{
  "d_model": 192,
  "n_experts": 96,
  "experts_per_token": 6,
  "moe_layers": [0, 1, 2, 3, 4, 5, 6, 7, 8],
  "router_score": "sigmoid",
  "routed_scale": 1.0,
  "balance_loss": 0.011,
  "groups_per_token": 3,
  "lr_router": 0.00159,
  "batch_tokens": 131072,
  "dataset": "wikipedia_en"
}
Below are experts of layer 3 (counted from 0) of a mixture-of-experts language model. Rows are named down (a neuron's output weights, with its number) and show model dimensions 128-191. Each number is 50 + 15 x the weight over its row's rms, rounded and kept within 0 to 99.
Before each expert's rows: a language model's description of what the expert responds to; "comes before" lists some tokens at least twice as common just after its tokens as in all text. This comes from a sample of Wikipedia text that the model never trained on. Tokens count by the router's weight.

# expert 4
Mid-word pieces and single digits inside names, years and table cells, such as Cas-p-ian, gup-p-ies, 200-8-–09, scores.
comes before: " |", "%", "–", " |\n", ")", ";"
down0:42 51 54 22 52 57 60 54 29 52 58 47 15 72 57 64 33 77 66 54 50 84 46 48 46 36 61 41 43 62 48 82 36 62 67 56 36 70 45 73 42 63 73 28 48 23 38 48 74 60 57 40 24 67 59 55 50 66 52 59 44 15 76 43
down1:54 51 12 30 61 41 37 42 56 51 70 39 47 51 43 50 75 34 73 38 55 40 39 39 35 40 36 63 44 42 54 47 57 51 40 59 58 72 70 84 30 38 76 31 37 42 73 64 41 63 54 45 65 68 48 49 49 54 48 45 64 44 42 65
down2:44 38 43 52 33 71 53 47 29 65 38 49 44 46 36 57 73 74 67 27 18 61 44 64 50 59 78 29 30 44 73 28 51 43 25 37 61 60 52 47 46 54 44 52 78 51 33 67 70 42 75 33 42 53 46 91 27 41 48 43 30 68 27 52
down3:67 51 63 59 45 81 49 43 45 51 63 37 71 61 44 61 52 48 33 49 58 56 00 50 63 62 20 73 56 72 54 43 26 77 46 40 42 51 60 47 73 52 42 76 30 47 46 36 35 76 43 53 74 47 78 44 43 28 45 56 71 45 51 50
down4:66 35 52 38 36 42 19 42 43 48 52 55 61 80 63 51 51 39 49 59 52 60 49 41 20 89 32 34 41 19 43 56 65 25 37 67 36 38 47 31 51 84 38 59 44 25 63 75 52 38 44 46 64 53 52 48 53 24 43 49 36 17 46 58
down5:71 49 74 70 65 35 52 51 30 57 51 89 77 32 42 52 13 43 21 53 29 75 56 40 43 35 43 37 47 59 49 42 65 48 44 45 55 19 39 73 94 49 17 35 16 44 37 73 54 32 52 82 23 60 35 78 35 57 68 57 45 43 38 65
down6:53 69 39 36 24 39 48 42 35 57 41 46 73 48 71 49 33 58 64 83 64 76 54 43 49 51 35 35 42 41 58 57 51 43 46 71 48 37 38 64 60 51 60 49 58 35 63 68 53 26 40 66 57 48 48 41 54 48 43 60 52 60 64 57
down7:59 25 32 49 52 50 65 53 54 71 59 36 61 42 57 47 47 56 60 49 61 54 64 41 48 60 54 35 65 49 21 40 64 50 55 56 44 44 60 63 46 42 59 49 53 69 27 64 59 38 24 27 50 68 47 56 70 55 44 34 37 94 92 82
down8:55 47 66 54 52 42 54 53 51 51 43 61 60 45 37 48 77 77 37 20 42 52 47 59 61 39 49 61 84 34 66 58 51 57 65 56 67 44 60 41 67 68 54 65 42 55 31 43 20 46 55 54 53 36 48 70 64 50 44 55 50 43 54 59
down9:26 21 48 46 27 72 44 52 53 38 62 44 30 54 21 53 49 72 50 37 67 53 59 51 26 49 48 50 56 79 54 44 57 59 31 38 46 54 76 42 36 70 27 39 50 35 48 47 31 94 71 46 27 49 48 43 60 68 66 58 57 64 53 43
down10:59 12 53 59 56 44 49 42 43 80 67 34 60 32 46 39 38 50 35 22 49 49 44 37 62 83 13 73 53 50 66 50 23 70 27 46 50 58 87 59 56 58 48 62 68 58 65 55 27 51 51 99 76 53 57 61 73 45 59 34 57 42 57 47
down11:70 57 64 66 18 40 36 41 62 71 45 40 42 41 47 80 36 48 80 56 08 52 72 67 78 58 47 46 45 66 50 42 52 47 40 33 37 46 48 29 60 20 45 43 57 38 57 68 34 66 42 24 43 37 62 54 79 63 57 76 55 15 73 71
down12:38 56 12 59 72 50 50 40 26 46 28 49 48 31 64 47 66 36 44 53 46 40 63 57 48 28 35 30 54 49 12 31 29 37 56 23 60 38 52 50 53 43 40 59 60 72 33 51 65 68 48 73 55 48 51 76 26 58 45 61 71 53 53 55
down13:45 10 53 44 64 48 29 62 67 47 55 48 50 39 90 29 56 47 78 47 64 35 43 73 65 18 24 44 44 50 46 25 50 56 43 63 61 31 53 39 74 53 54 64 51 26 53 56 28 40 43 26 58 37 27 23 55 73 11 38 66 66 71 63
down14:43 75 57 49 51 29 39 43 14 29 58 72 43 74 33 22 45 72 71 67 52 65 53 57 44 57 59 22 37 40 37 67 62 42 34 45 51 47 36 56 54 75 59 49 57 57 48 48 42 48 42 50 45 82 53 58 53 62 49 57 19 49 69 51
down15:47 53 43 69 43 53 69 56 36 56 73 48 68 30 35 33 69 48 56 69 58 60 52 46 47 58 10 46 39 61 39 57 50 82 39 57 38 45 61 58 63 73 73 25 29 55 52 32 50 73 50 65 44 37 61 21 41 49 34 46 44 29 61 46

# expert 59
Commas and coordinating conjunctions joining list items or clauses, such as and, but, or, while, although.
comes before: " the", " and", " he", " a", " but", " which"
down1:55 51 72 47 39 35 72 68 85 58 60 61 50 51 34 35 69 26 53 61 65 31 62 53 52 68 54 55 56 62 48 88 41 47 58 57 54 37 55 31 46 52 23 71 51 66 51 56 74 48 56 48 41 70 49 38 60 71 51 56 38 52 84 51
down2:55 55 53 58 56 64 39 49 39 79 61 22 56 36 45 61 41 22 36 70 58 22 59 58 51 59 37 50 57 50 50 60 33 39 37 53 55 77 57 28 71 42 69 35 27 33 65 42 86 43 35 65 71 47 44 58 32 57 48 28 56 61 38 43
down3:54 47 38 36 57 58 28 85 68 40 54 50 66 99 65 40 57 30 61 49 64 55 65 46 32 39 50 63 62 59 54 60 52 30 75 54 58 56 37 46 48 45 16 72 32 62 60 49 58 42 72 68 61 57 73 63 42 66 99 49 23 68 66 41
down4:50 45 59 38 43 64 39 53 57 40 47 32 60 42 28 65 72 41 53 55 49 46 79 48 45 23 58 42 59 75 35 57 58 52 62 42 56 44 62 66 37 49 37 34 32 48 49 57 24 40 38 55 45 39 85 31 59 61 70 39 53 60 32 59
down5:59 51 30 47 61 61 20 64 58 37 35 42 53 59 37 49 40 50 37 28 59 37 49 46 44 36 56 70 63 95 40 53 18 54 27 60 62 69 42 50 18 46 60 64 35 52 48 41 34 39 17 75 59 53 46 43 46 71 56 20 51 43 73 48
down6:43 65 50 48 41 51 61 45 69 62 45 18 69 45 41 59 63 55 71 64 69 75 46 20 51 56 81 32 47 58 51 33 26 45 54 67 66 42 12 51 55 48 33 62 53 55 32 43 36 33 42 65 73 59 53 46 62 42 65 45 64 78 33 39
down7:48 67 53 69 56 49 35 39 66 55 47 33 68 45 78 39 75 48 46 55 58 35 73 52 39 44 63 30 40 72 30 27 60 48 32 50 42 58 43 41 57 51 65 45 45 40 60 41 51 35 43 30 61 42 69 51 50 60 88 43 54 57 53 48
down8:43 56 61 44 44 50 77 71 50 82 55 37 53 44 48 68 56 53 55 45 71 71 55 34 59 58 69 72 54 28 80 54 52 40 53 61 58 46 61 30 63 69 65 61 66 51 41 41 30 28 58 46 31 43 73 38 09 59 68 46 53 67 54 66
down9:51 66 28 63 28 32 57 58 49 78 73 19 23 43 38 75 64 28 42 66 42 64 62 27 57 75 61 44 51 38 42 62 52 47 33 72 62 56 49 42 40 81 34 44 61 65 47 39 31 51 57 69 39 51 34 29 45 67 65 33 48 77 52 49
down10:23 45 48 54 69 23 49 61 66 50 27 42 35 30 38 45 33 39 64 70 53 60 58 29 52 34 58 50 41 61 49 53 52 65 61 47 70 40 41 82 54 42 43 35 58 68 06 49 54 56 67 48 33 52 55 38 19 83 58 40 31 30 31 71
down11:41 51 49 35 60 48 37 63 49 54 46 40 54 41 55 30 59 47 38 86 56 24 55 27 63 37 71 57 59 30 46 48 46 51 73 44 54 63 59 45 48 13 37 32 64 65 47 52 24 38 73 57 42 30 78 82 55 34 67 20 58 58 32 46
down12:45 61 17 15 31 44 49 45 66 18 36 30 21 78 60 62 57 39 46 52 54 29 76 30 38 57 62 23 49 57 30 50 70 65 43 44 47 47 42 49 60 61 30 36 41 46 39 44 63 69 53 49 57 52 19 43 57 51 39 58 38 45 30 53
down13:32 42 49 58 70 71 68 61 58 47 44 43 60 48 20 72 56 34 38 47 67 40 65 49 41 46 49 45 06 49 52 70 54 35 53 77 59 67 70 45 52 58 34 49 66 51 75 57 27 67 34 15 30 57 48 57 63 57 55 71 38 57 53 45
down14:45 52 71 77 38 46 60 37 49 47 59 30 29 33 43 54 26 80 65 46 22 39 53 53 40 78 62 25 41 50 38 28 44 70 27 64 37 38 43 17 38 40 57 76 48 64 44 47 46 46 64 39 42 32 68 42 55 53 29 79 40 63 64 30
down15:42 34 70 44 44 37 68 48 39 60 58 51 37 52 53 28 26 40 64 52 49 54 55 52 77 27 45 11 48 36 49 72 54 38 36 63 75 36 07 55 49 69 34 53 29 45 68 59 51 62 46 72 68 45 62 49 65 28 34 38 50 51 52 65
down16:33 25 11 50 25 68 60 29 55 81 43 36 37 52 72 33 28 68 70 46 58 54 45 59 73 45 37 79 45 44 35 49 60 51 51 39 57 65 49 19 56 40 41 65 44 46 45 18 47 57 41 70 48 52 54 46 31 15 55 64 55 39 62 53

# expert 34
Nouns and suffixes for offices, ranks and organizations in biographies and politics, such as Governor, University, County, Press, -miral.
comes before: " of", ",", "\n", " (", " and", " in"
down0:59 65 38 58 44 59 56 44 91 45 57 62 44 39 44 60 23 50 44 21 44 66 51 44 45 62 47 59 61 27 49 46 37 51 36 15 32 80 53 31 39 36 58 28 39 66 52 64 54 43 22 26 54 40 48 62 52 39 54 58 66 72 70 53
down1:60 33 64 82 35 71 31 27 46 65 15 41 48 56 54 57 69 27 63 61 52 34 81 48 51 75 47 43 46 54 71 43 41 61 34 34 55 54 63 62 56 19 30 52 42 76 61 53 46 49 55 47 71 36 69 42 36 48 59 55 51 33 21 74
down2:43 57 40 40 40 46 66 55 81 42 67 50 40 48 46 32 50 56 92 41 10 70 48 60 55 75 71 59 44 44 44 34 35 58 52 51 38 50 45 29 56 35 59 59 40 57 46 72 59 47 67 54 30 55 55 60 38 44 57 59 64 89 31 46
down3:70 48 58 63 62 54 65 54 20 43 40 73 39 41 65 65 73 43 72 72 53 08 79 26 31 86 29 35 46 44 71 59 71 58 62 51 52 44 72 49 65 69 39 46 48 65 57 33 32 44 56 47 43 63 73 53 47 59 70 48 36 28 56 46
down4:40 51 83 39 53 47 53 70 61 78 50 34 67 43 66 42 60 61 82 29 36 65 69 70 29 61 40 46 57 66 72 45 60 54 59 46 29 46 49 26 57 45 27 56 26 70 35 58 45 38 53 60 64 34 70 64 54 51 52 67 60 42 47 29
down5:60 30 63 31 84 60 41 67 31 34 43 36 56 64 34 51 73 49 53 68 45 50 60 32 45 42 36 67 44 28 24 53 61 51 50 70 68 68 56 56 52 70 26 31 48 22 72 12 41 58 75 28 65 69 65 45 49 44 65 70 18 27 24 76
down6:88 48 69 36 27 43 46 63 43 55 25 51 59 29 38 48 43 34 38 30 55 45 53 80 62 66 50 51 87 72 69 38 44 64 58 62 57 29 44 20 36 37 53 39 49 54 41 57 64 40 21 55 45 39 50 28 64 69 33 43 24 38 54 59
down7:42 47 48 48 46 55 35 52 45 54 43 58 39 54 49 95 48 67 53 68 64 39 62 71 61 38 33 48 56 83 22 33 54 35 69 77 70 60 72 79 61 59 44 56 49 59 13 48 32 24 37 69 29 42 61 50 68 70 50 58 29 33 58 45
down8:43 39 47 60 36 59 66 41 17 52 73 72 42 46 61 62 37 45 67 60 52 21 70 38 48 43 38 42 46 32 38 08 44 70 65 55 58 49 87 49 65 44 20 70 39 64 50 44 70 39 67 62 37 36 32 65 44 79 40 38 50 28 65 29
down9:25 64 31 51 51 56 30 35 58 57 38 38 40 52 33 52 49 54 23 49 34 31 58 53 53 49 44 13 71 45 63 34 50 65 40 44 55 42 47 65 36 64 49 57 75 22 84 38 40 72 37 45 47 23 67 47 58 55 53 59 46 40 45 61
down10:66 50 44 59 44 33 66 69 68 26 52 34 50 32 49 31 80 53 43 23 48 71 46 43 49 67 37 57 53 36 51 42 28 43 55 55 25 43 45 42 48 49 54 62 53 60 53 32 63 58 57 47 69 54 34 43 31 39 76 54 49 69 56 52
down11:45 63 55 52 39 67 57 45 58 57 23 39 67 12 25 50 73 38 59 27 43 56 59 64 53 52 56 38 52 25 46 40 59 62 62 22 23 39 59 42 53 64 81 56 72 37 21 53 40 70 46 66 74 65 38 86 40 56 53 67 53 76 47 53
down12:77 26 27 44 67 51 32 22 57 46 28 57 49 60 47 59 46 52 59 90 78 50 56 47 49 34 56 52 53 54 39 66 52 79 42 48 67 30 50 58 55 74 29 72 73 65 37 58 43 27 53 49 67 49 65 90 55 53 41 56 47 45 48 68
down13:60 57 69 35 44 21 35 60 23 68 46 70 68 25 65 68 61 72 52 77 46 55 38 45 46 73 41 26 60 57 83 41 34 30 64 62 96 48 49 57 79 51 26 68 38 82 37 53 39 41 38 60 58 46 50 32 55 62 42 23 53 60 37 30
down14:62 15 38 36 42 52 37 43 54 33 69 45 44 53 47 51 37 35 68 42 60 43 50 27 81 52 69 62 39 17 23 49 66 50 65 67 46 33 65 50 65 66 73 68 69 63 93 54 43 50 53 26 52 57 33 59 33 37 22 56 45 42 33 73
down15:48 67 58 45 49 39 70 64 45 65 55 43 45 37 43 21 39 44 35 64 53 43 48 67 49 33 64 52 52 39 58 48 27 64 42 27 55 77 49 42 39 42 51 73 51 24 41 62 65 45 44 65 52 52 48 32 59 44 52 61 52 53 13 45

# expert 41
Country, state and city names, often after a comma or "of", such as States, Illinois, Spain, China, York.
comes before: ",", "\n", ".", ".\n\n", " and", " ("
down1:53 40 56 47 66 25 56 62 25 30 52 68 40 67 62 79 57 40 72 53 69 30 38 47 49 49 47 54 21 52 32 57 57 50 51 52 66 21 30 46 41 50 36 45 42 60 45 34 29 55 34 54 58 35 47 53 39 51 65 62 34 57 34 66
down2:66 11 52 63 57 35 79 55 37 39 72 48 43 52 41 36 55 48 38 50 48 57 73 32 51 56 54 47 51 37 55 39 51 58 61 71 36 39 11 61 57 95 40 45 49 64 53 45 38 43 47 46 53 43 29 46 58 41 60 32 56 50 54 50
down3:72 53 31 36 65 35 37 32 47 58 66 54 35 64 57 52 38 74 34 55 36 39 40 85 34 61 50 45 41 59 64 39 46 48 42 37 41 48 70 46 41 34 37 48 68 47 32 42 47 65 22 47 60 83 30 29 57 57 42 51 44 46 37 57
down4:50 72 49 36 67 36 48 65 25 52 52 56 32 56 66 22 47 37 56 55 60 60 20 55 48 45 56 48 37 49 86 56 52 54 42 45 70 28 53 39 30 52 20 27 48 41 87 72 52 27 42 65 67 40 52 32 71 36 26 57 40 26 59 20
down5:55 45 56 59 41 51 27 58 66 37 56 56 12 56 48 48 49 55 34 58 52 43 51 31 41 52 45 39 85 26 48 47 66 71 83 53 21 57 43 22 35 94 80 51 32 47 78 50 51 62 58 34 45 56 44 17 47 59 35 71 69 38 58 83
down6:42 30 50 53 48 67 59 42 48 55 67 87 64 69 33 64 54 24 32 69 40 43 60 55 57 30 68 53 39 57 44 74 78 31 65 56 50 44 60 78 49 65 52 62 68 50 65 20 51 35 61 49 53 64 43 68 48 60 70 30 36 39 62 22
down7:74 42 47 44 67 72 33 52 47 52 53 46 73 37 58 56 46 55 52 61 53 45 52 51 40 46 64 69 44 52 63 77 34 56 28 66 51 44 72 30 54 42 61 64 73 46 64 55 60 42 48 14 66 41 44 53 34 53 70 57 43 35 48 73
down8:50 59 55 66 55 52 63 61 39 51 52 76 61 48 59 38 74 75 45 44 41 37 57 53 44 62 24 57 64 66 58 15 75 29 22 40 59 30 49 27 39 63 29 69 30 28 58 38 54 40 44 56 65 33 47 56 54 37 65 40 56 31 61 38
down9:55 58 53 43 74 90 51 44 39 43 41 40 59 53 20 37 35 62 70 79 62 51 40 25 71 70 44 33 46 34 59 65 37 44 50 67 50 53 29 61 15 84 34 20 68 68 42 35 37 41 49 31 45 57 39 50 20 25 38 39 42 56 44 42
down10:45 75 63 33 57 64 35 59 77 48 55 38 23 48 32 31 59 63 38 13 60 60 52 55 35 32 82 54 68 37 59 47 39 59 33 60 40 39 41 41 32 56 79 34 41 44 19 54 64 39 52 48 39 58 33 57 29 64 47 55 52 83 26 65
down11:40 37 49 72 63 21 63 53 43 29 56 64 46 69 68 55 55 39 38 55 59 35 70 59 20 84 40 40 45 58 59 51 62 65 62 76 53 28 50 42 31 64 47 56 63 63 75 39 43 35 34 39 49 44 80 33 61 50 44 46 54 40 36 36
down12:52 55 12 22 52 43 38 38 47 57 51 79 45 27 60 47 49 36 44 60 44 41 56 49 57 59 56 72 45 60 23 64 65 28 54 70 59 51 52 39 40 82 43 38 43 66 57 37 31 37 23 44 55 25 47 30 41 34 53 60 51 31 50 37
down13:41 08 71 76 59 47 20 35 27 53 75 40 43 66 45 46 37 37 63 73 25 36 51 63 48 36 44 22 19 41 51 58 76 44 43 48 75 75 84 56 81 60 09 82 32 56 72 61 57 43 51 42 51 23 50 53 43 67 69 68 65 16 75 41
down14:67 43 36 49 71 24 76 53 52 28 47 54 50 60 41 50 56 45 60 46 72 53 26 59 58 50 21 50 70 62 38 43 52 36 46 41 48 63 13 35 39 40 69 68 77 59 53 74 52 85 79 48 47 72 55 33 58 47 29 48 65 68 62 26
down15:35 46 60 25 47 64 71 48 25 42 48 66 60 35 42 41 54 67 45 46 25 84 65 54 22 51 44 38 45 83 72 81 42 64 48 54 67 43 49 37 64 54 53 47 58 37 43 63 60 56 34 56 57 48 33 49 23 42 34 44 55 96 56 35
down16:56 35 45 43 66 55 51 43 61 56 66 70 59 35 35 39 39 39 49 17 24 56 56 36 26 51 39 64 36 43 90 56 43 58 52 21 49 56 37 22 99 30 58 57 55 43 54 44 42 46 33 47 67 45 55 58 67 23 59 35 95 42 53 68

# expert 6
Month names and date digits in birth dates and event dates, such as born 16 March, November 17, 1998, On May 19.
comes before: " ", ",", ".", "–", " to", " October"
down1:40 32 52 21 57 39 61 59 64 57 46 40 45 51 61 80 43 15 48 61 74 53 18 43 36 76 48 26 41 42 51 68 31 65 54 52 42 44 39 51 43 60 23 43 49 26 39 48 34 33 49 53 39 50 69 45 40 33 49 67 34 42 55 46
down2:36 48 46 53 34 31 52 37 57 68 51 15 38 54 33 62 63 53 43 41 49 50 54 40 61 54 72 38 51 62 29 70 42 53 41 35 65 35 54 47 44 45 47 56 43 44 51 67 53 72 61 55 27 34 56 38 67 55 16 51 61 62 66 59
down3:70 28 45 62 67 71 41 40 35 61 67 62 66 42 52 62 53 57 49 28 22 66 39 27 50 53 36 36 44 17 55 58 51 10 61 37 67 55 46 24 56 65 42 64 63 77 48 73 47 61 56 51 75 43 63 34 28 47 43 49 60 21 53 66
down4:54 34 22 53 67 68 63 09 67 64 26 63 11 47 45 51 52 68 35 22 54 57 33 59 40 72 65 51 44 66 34 71 18 00 55 56 51 79 40 37 26 44 62 51 65 65 57 72 65 40 30 27 33 60 46 75 51 47 42 55 37 43 58 33
down5:45 51 54 51 48 34 45 74 39 48 48 52 44 59 42 50 51 50 36 64 52 53 66 66 64 45 60 65 35 50 43 92 22 36 49 65 51 42 56 52 38 58 72 49 21 34 70 55 63 28 62 22 60 50 67 43 51 26 64 47 71 55 51 33
down6:59 45 40 32 74 38 51 51 32 54 46 33 27 41 57 29 49 36 53 66 52 62 42 41 49 56 64 61 44 62 52 64 28 63 37 58 56 55 39 50 27 77 35 61 51 46 92 59 41 46 63 48 32 52 49 63 55 56 31 78 59 48 64 54
down7:57 29 54 52 45 32 66 50 39 53 40 39 69 71 69 63 55 48 69 41 81 50 66 52 53 49 33 70 50 57 63 21 32 52 76 42 60 65 52 63 33 35 56 45 37 63 34 50 48 35 32 59 44 49 75 52 53 62 76 46 59 31 68 58
down8:50 51 36 58 68 30 39 51 25 29 31 41 63 55 23 59 34 69 33 47 82 62 44 21 38 39 31 22 66 50 57 59 23 50 49 49 55 64 49 57 65 65 43 73 56 43 60 39 86 50 34 42 45 32 70 45 45 55 47 54 51 57 45 55
down9:58 71 47 60 63 48 51 61 57 58 37 54 77 43 57 40 77 36 42 53 41 72 71 53 49 27 54 45 41 33 45 43 46 73 65 55 32 29 36 46 56 63 48 66 48 32 39 91 47 75 30 29 45 62 52 44 58 36 63 35 57 52 48 70
down10:54 39 35 59 66 52 57 50 49 68 60 40 57 35 42 49 93 64 57 49 66 28 30 59 63 53 67 30 38 72 59 54 67 61 31 42 44 40 87 66 56 49 66 66 32 55 30 44 45 36 22 70 25 65 30 26 54 30 67 20 57 52 41 59
down11:25 44 77 61 62 37 49 56 38 55 29 45 61 86 67 57 76 52 61 39 47 59 73 47 55 40 90 62 56 55 27 55 53 54 59 35 49 57 65 59 37 39 49 40 30 56 50 61 37 35 54 34 24 59 26 67 62 49 38 29 59 43 34 51
down12:58 67 38 64 48 50 52 37 61 58 40 67 72 58 56 50 55 60 52 35 50 29 32 46 65 58 53 21 41 57 26 73 68 64 32 52 41 35 38 40 53 69 39 68 24 69 69 38 52 49 53 35 53 59 62 71 37 44 54 48 46 45 67 54
down13:48 42 59 34 49 38 57 47 38 77 51 39 50 68 51 35 65 38 43 60 57 53 52 34 37 55 50 47 51 46 51 53 66 57 63 73 53 84 49 46 51 77 36 48 67 82 82 38 27 48 59 56 52 52 78 60 59 39 39 34 34 75 37 40
down14:35 67 79 48 62 66 50 58 53 45 68 68 55 44 55 28 61 43 48 56 58 60 36 51 54 31 42 54 41 46 70 56 43 49 28 59 64 35 52 88 61 49 56 51 53 44 74 76 48 33 40 52 42 37 45 62 59 50 72 59 41 36 49 73
down15:47 46 66 64 62 41 71 49 46 47 42 62 30 69 39 76 68 36 72 45 49 52 49 60 82 86 65 68 58 30 49 29 79 68 68 49 10 70 37 55 48 40 60 48 50 55 45 65 43 55 33 45 59 53 59 45 62 67 71 43 57 82 70 49
down16:70 39 46 57 63 54 58 65 43 96 52 46 34 57 39 72 52 31 68 48 39 80 58 22 56 49 42 48 56 58 80 38 42 71 44 19 56 49 57 32 59 29 71 43 27 37 68 55 71 36 37 65 47 46 67 69 43 49 44 55 54 66 42 33

# expert 61
Separators inside infobox fields, citations and scores, such as semicolons, dashes, middots, "and", and pipes, e.g. ISBN 0-8014, 2–6.
comes before: " ", "-", "|", "200", "201", " -"
down1:38 23 35 58 53 54 42 54 77 58 69 44 62 68 61 56 37 65 33 43 38 72 51 75 48 23 49 43 45 67 54 54 51 42 56 75 47 41 44 41 41 61 52 74 57 32 74 25 49 44 62 58 62 49 52 38 27 52 20 67 61 76 61 30
down2:50 40 58 45 47 50 25 35 24 47 69 27 54 64 54 27 29 48 51 43 69 38 28 46 75 40 52 49 43 77 31 44 73 23 30 41 34 45 38 60 22 56 42 41 81 54 55 73 51 32 36 55 72 39 59 48 61 47 47 32 56 79 31 45
down3:55 59 52 39 43 50 58 57 32 64 39 46 35 48 66 65 26 48 43 39 53 17 46 64 55 30 55 58 70 53 45 42 41 50 62 63 60 34 38 48 33 51 08 55 59 42 52 71 56 47 50 81 50 26 51 54 79 34 55 30 49 34 60 54
down4:59 66 33 45 55 72 49 45 42 66 66 57 38 63 45 38 72 53 65 68 36 74 38 39 45 36 41 44 37 60 41 52 64 93 36 27 57 50 57 49 40 44 71 43 48 16 49 42 68 58 32 61 69 34 54 23 26 39 54 70 64 39 47 69
down5:70 58 49 29 56 69 49 44 49 43 49 45 39 28 14 42 50 43 55 57 39 66 54 60 28 50 69 49 70 44 53 44 44 54 64 48 15 49 38 32 60 59 19 37 85 45 44 17 59 55 48 36 58 38 39 22 44 55 44 49 51 37 68 49
down6:52 61 44 42 61 41 53 38 24 29 48 21 67 64 58 42 59 50 36 50 62 06 72 32 50 41 29 65 24 54 54 21 63 46 59 78 58 43 46 51 52 25 27 50 20 60 58 49 43 38 50 75 50 49 61 50 49 37 58 46 41 29 63 37
down7:54 45 41 64 58 66 54 59 39 50 40 73 69 46 74 63 35 55 42 45 40 38 34 41 55 32 39 43 24 82 28 57 79 70 71 51 38 51 48 53 51 53 66 70 93 43 46 57 49 58 64 31 31 45 30 38 42 50 47 32 27 14 51 35
down8:36 29 83 34 52 83 70 47 43 55 35 46 49 64 40 64 48 46 55 94 49 44 41 64 51 51 30 34 77 47 41 52 34 46 59 55 63 40 45 69 65 38 74 22 76 37 50 53 36 61 46 60 51 62 41 52 40 37 34 42 50 42 30 23
down9:40 24 36 38 56 59 36 57 77 35 51 54 75 59 58 51 63 51 41 39 42 62 46 35 74 45 27 51 56 52 37 88 16 54 36 46 55 47 67 71 23 38 49 55 79 60 44 55 45 67 56 49 35 52 42 27 39 68 36 33 34 48 67 72
down10:68 82 66 59 47 58 40 58 29 55 61 38 58 38 86 50 58 44 65 31 29 58 15 27 44 51 48 35 49 53 69 60 49 58 39 50 71 27 55 38 43 52 37 73 54 70 45 48 55 61 58 43 57 59 37 54 36 18 49 44 50 57 43 42
down11:47 40 52 50 59 41 57 36 35 55 15 24 24 49 72 54 61 74 51 53 36 34 63 41 47 47 69 32 49 62 41 44 31 73 46 52 49 86 41 52 47 42 50 50 41 77 35 49 28 48 49 29 29 49 65 57 25 36 50 59 72 61 70 54
down12:56 22 34 61 45 52 61 69 53 26 54 45 57 34 31 56 69 43 49 34 65 17 55 37 53 32 43 44 65 66 36 66 62 74 73 50 55 53 47 31 50 41 62 65 79 43 52 53 47 72 48 37 60 36 56 50 63 49 49 52 25 34 57 52
down13:58 31 56 52 46 41 18 71 71 35 41 45 55 53 40 47 59 60 45 60 45 62 20 47 60 63 56 61 35 47 88 39 50 77 37 17 45 40 47 88 72 52 57 53 56 27 52 44 40 77 28 49 49 71 62 85 52 63 59 53 32 55 49 36
down14:79 50 59 44 38 24 73 28 37 61 54 40 68 60 57 44 40 64 30 54 29 52 34 37 53 60 37 54 39 58 89 38 57 74 66 84 49 53 34 73 72 44 47 65 14 81 50 32 56 61 41 41 71 65 58 36 36 60 49 75 41 48 38 48
down15:31 40 50 53 22 55 43 69 37 58 33 36 61 84 63 64 73 49 52 51 69 78 63 39 74 46 18 53 52 15 55 47 51 49 38 43 44 53 59 36 43 53 41 68 71 39 39 31 37 76 70 43 36 31 53 46 35 37 93 64 65 55 76 47
down16:44 89 72 50 72 31 68 34 63 30 63 72 60 75 42 25 57 32 56 24 42 84 62 25 67 36 39 42 44 47 65 21 41 65 61 28 56 54 59 70 59 27 41 67 56 59 57 86 41 43 23 45 21 39 44 66 52 34 82 57 67 60 47 47